config.yaml
n_layer: 9
d_expert: 96
activation: "squared_relu"
moe_layers: [2, 3, 4, 5, 6, 7, 8]
router_score: "softmax"
routed_scale: 4.0
balance_loss: 0.00353
vocab_size: 4096
lr: 0.00196
beta1: 0.95
beta2: 0.95
batch_tokens: [16384, 32768, 65536]
train_tokens: 337600000
Below are experts of layer 6 (counted from 0) of a mixture-of-experts language model. Rows are named router (the router's row for the expert) and show model dimensions 0-79. Each number is 128 + 32 x the weight over its row's rms, rounded and kept within 0 to 255. Numbers have three digits each.
After each expert's rows: "comes before" lists some tokens at least twice as common just after its tokens as in all text; "mostly gets" lists some tokens that are sent to it at least half of the time. This comes from a sample of Wikipedia text that the model never trained on. Tokens count by the router's weight.

# expert 21
router:135118134121149199139139144170178144091113140188098149119092102156113102125141123111122127157134140173193144193205120128176146148110126145092119129095133162157137166102093178173170158159155095094168095108132126130074141095165145082122092165
comes before: "201", "1", "200", "2", "3", "202"
mostly gets: " [", " (", "_{", "(", "{", "/"

# expert 5
router:111121080098145090112075191187106153149129121082188123109177125122105157149113114110110118070173126134045060145111132163117114096068095048108084133130111144158101157074108080072163140143102094107082162151188120179178173103100111124063101146
comes before: " ", "ing", " of", "s", "et", "d"
mostly gets: " stand", " round", " pres", "On", " age", " points"

# expert 4
router:159195108103110074105133137122157172121157097065079104110176155137094097078089129103155110147103131078081121111101190144207161144150095133133195135119112123086147097118084095146137156100140106128125146155081064077132084132158143098160096071
comes before: " The", " ", " In", " He", " It", " of"
mostly gets: "\".", ".\"", " same", " According", " since", ")."

# expert 12
router:119102135111150079103093072157156090106115099132072138073109128096086188138129131117168160086168142124073064105097107162061054127127130124162089182130100094096137095102121154068165147115122075120131123090098096154085083163134108122145153125
comes before: " |", " |\n", ";", " Candidate", "ers", " Votes"
mostly gets: " Racing", " Cor", " Football", " Candidate", " Athlet", " Commun"

# expert 24
router:104094179114087064117118158076146057068156087158097157155144128195102127156099109118134165150151101143165098124137096166141120125169105061105177099147165142143130099080137126106093159106094183124148106135119118129115105137113119071113145181
comes before: " the", " a", " his", " an", " its", " their"
mostly gets: " using", " include", " appointed", " including", " various", " called"

# expert 31
router:150134166124126138115118137120119165085109187116134138135112121125148126151100154099127157164125086145126125104151107141083166133140149107111140129066122165062101153131118181180142117222165125180129104121182148075143126171176190144130098059
comes before: " the", " of", " in", " a", " to", "°"
mostly gets: " north", " located", " south", " west", " east", " near"

# expert 16
router:117128040104131090121087152179085113085069158070127116131104163094093127140102152116170178150186129071129086152095090098107163184143173145178122105082124127091121164101118174113150151148136109148130073161117157120137105116076141155112104175
comes before: " ", "|", " |", "%", ".", " −"
mostly gets: " population", " ±", " Candidate", " household", "%", " votes"

# expert 1
router:201090156129091097106112129101127107054152157144164094137127151128187155150136111129121108102139161183120137154107151130132106073131106187111144110101163144114161185177128152106138115111074092182116139132078153111179097134089148138150144098
comes before: " ", " L", " D", " T", " N", " S"
mostly gets: " :", ");", "',", " vs", " ENG", " USA"

# expert 17
router:158172140135146128131143064113131118142147106159137168169135139125110208056119089122082088162076155060134165126157144065160082143171150126148163124090145117144074128201171122156147120076089121133142156061119083134107109150169177079158154217
comes before: " (", ",", "\n", " |", "\n\n", " and"
mostly gets: " footballer", " writer", "ić", " politician", " actor", " producer"

# expert 11
router:131110135083131154149127153075108147090129119177127143182128114092170123133126102129144075157173056166115161097113103182135145131130150111132148141168098113138119118194111161143108138081141113113064080134122153137086136174179115131143138121
comes before: ":", " by", "-", "ation", "\n", "="
mostly gets: " oper", " album", " song", " film", "See", " broadcast"

# expert 7
router:107144142172111093143148113160134142060164115081090104137126071133196136087115145161082096150117122097132148146136167127100117176134108091115134170111104094144131062216116110200138165118135180135138118083117097123090101078100166156163104157
comes before: " was", " a", " is", " been", " also", " were"
mostly gets: " had", " has", " have", " been", " was", " were"

# expert 9
router:181145147121118121168135107087112166132121148127133127107122133169156154162158173139047165128137157151118133153190140159163090142131099151088109094111110114109215188094109087163088075131113191071138154173114151144113115111156104158106160106
comes before: " the", " a", " to", " that", " his", " it"
mostly gets: " you", " very", " much", " how", " so", " more"

# expert 10
router:146173100109138138141109137128142167132196127098068122156117189179048135060153084123139095092066130091131123134117173110144167073171135167124179135087068132147119194133115100189154078126157119184105120112168125128122140130084105124137140100
comes before: " ", ",", "201", "202", "7", "19"
mostly gets: " May", " July", " January", " September", " March", " October"

# expert 13
router:172128124127113117083173161181080112081138077150091091161140132089102141165213138124137084173147106174165144148080113144166179106149132171154122106142128150114154095152100171111095142071090133124091082133142186125148118148134059129148118144
comes before: "-", "|", " ", "200", "201", "199"
mostly gets: ")\n", " |\n", "\n", ".\n", ";\n", "\"\n"

# expert 18
router:151177109156124101144171112118132145157166150054058081074136103176096152079153132112137160157106106123152150166151169101201098174114127133165173132059156105092180123087102066193124111114083200143131168176093094126085083091093115161147152109
comes before: " The", ",", " In", " he", " He", "=="
mostly gets: " where", " when", "\".", " However", " there", " because"

# expert 28
router:097159153183097129150160114100129127071150107130128114081165079135121105132134144176096113182119163141148179116188138074075059198149124159087174120121146085140154119149094109134149127124119146086167134175127126144075111078094073185075133154
comes before: " a", " and", " to", " the", " but", " be"
mostly gets: " would", " will", " could", " been", " began", " went"

# expert 8
router:091077195126172041106091155117107149115116099115139129122116147106147052085092096149139137106131111158146113127094095142107121115107141126052109121154110177134089127147132154164107096154166112129091154127133164163038128132154175076169181045
comes before: ".", " |", "–", "%", " |\n", "0"
mostly gets: "000", "48", "′", "00", "90", "100"

# expert 27
router:090133119121119064092108090150113127152104179084164123166087149140075188100149184087158154113188141135132076140111111117101054185134123137158141102136157141146112148140158070134115124098091101112126140164180159149119113161122175139153151123
comes before: " |", ";", ")", ".", ".\n\n", " |\n"
mostly gets: " MF", " FW", " DF", " Conservative", "/a", "overnor"

# expert 6
router:112163148087127105118112094113108129077159162115167165109117184121109128131079114174166141135126125102143150144087065098196160176078149114135140138156133140134094157160164136154123193152129156118133074131234097137096155159100169093180088168
comes before: "\n", "-", ")\n", "==\n", "=", "\n\n"
mostly gets: "°", "Personal", " |\n\n", "See", "′", " MPC"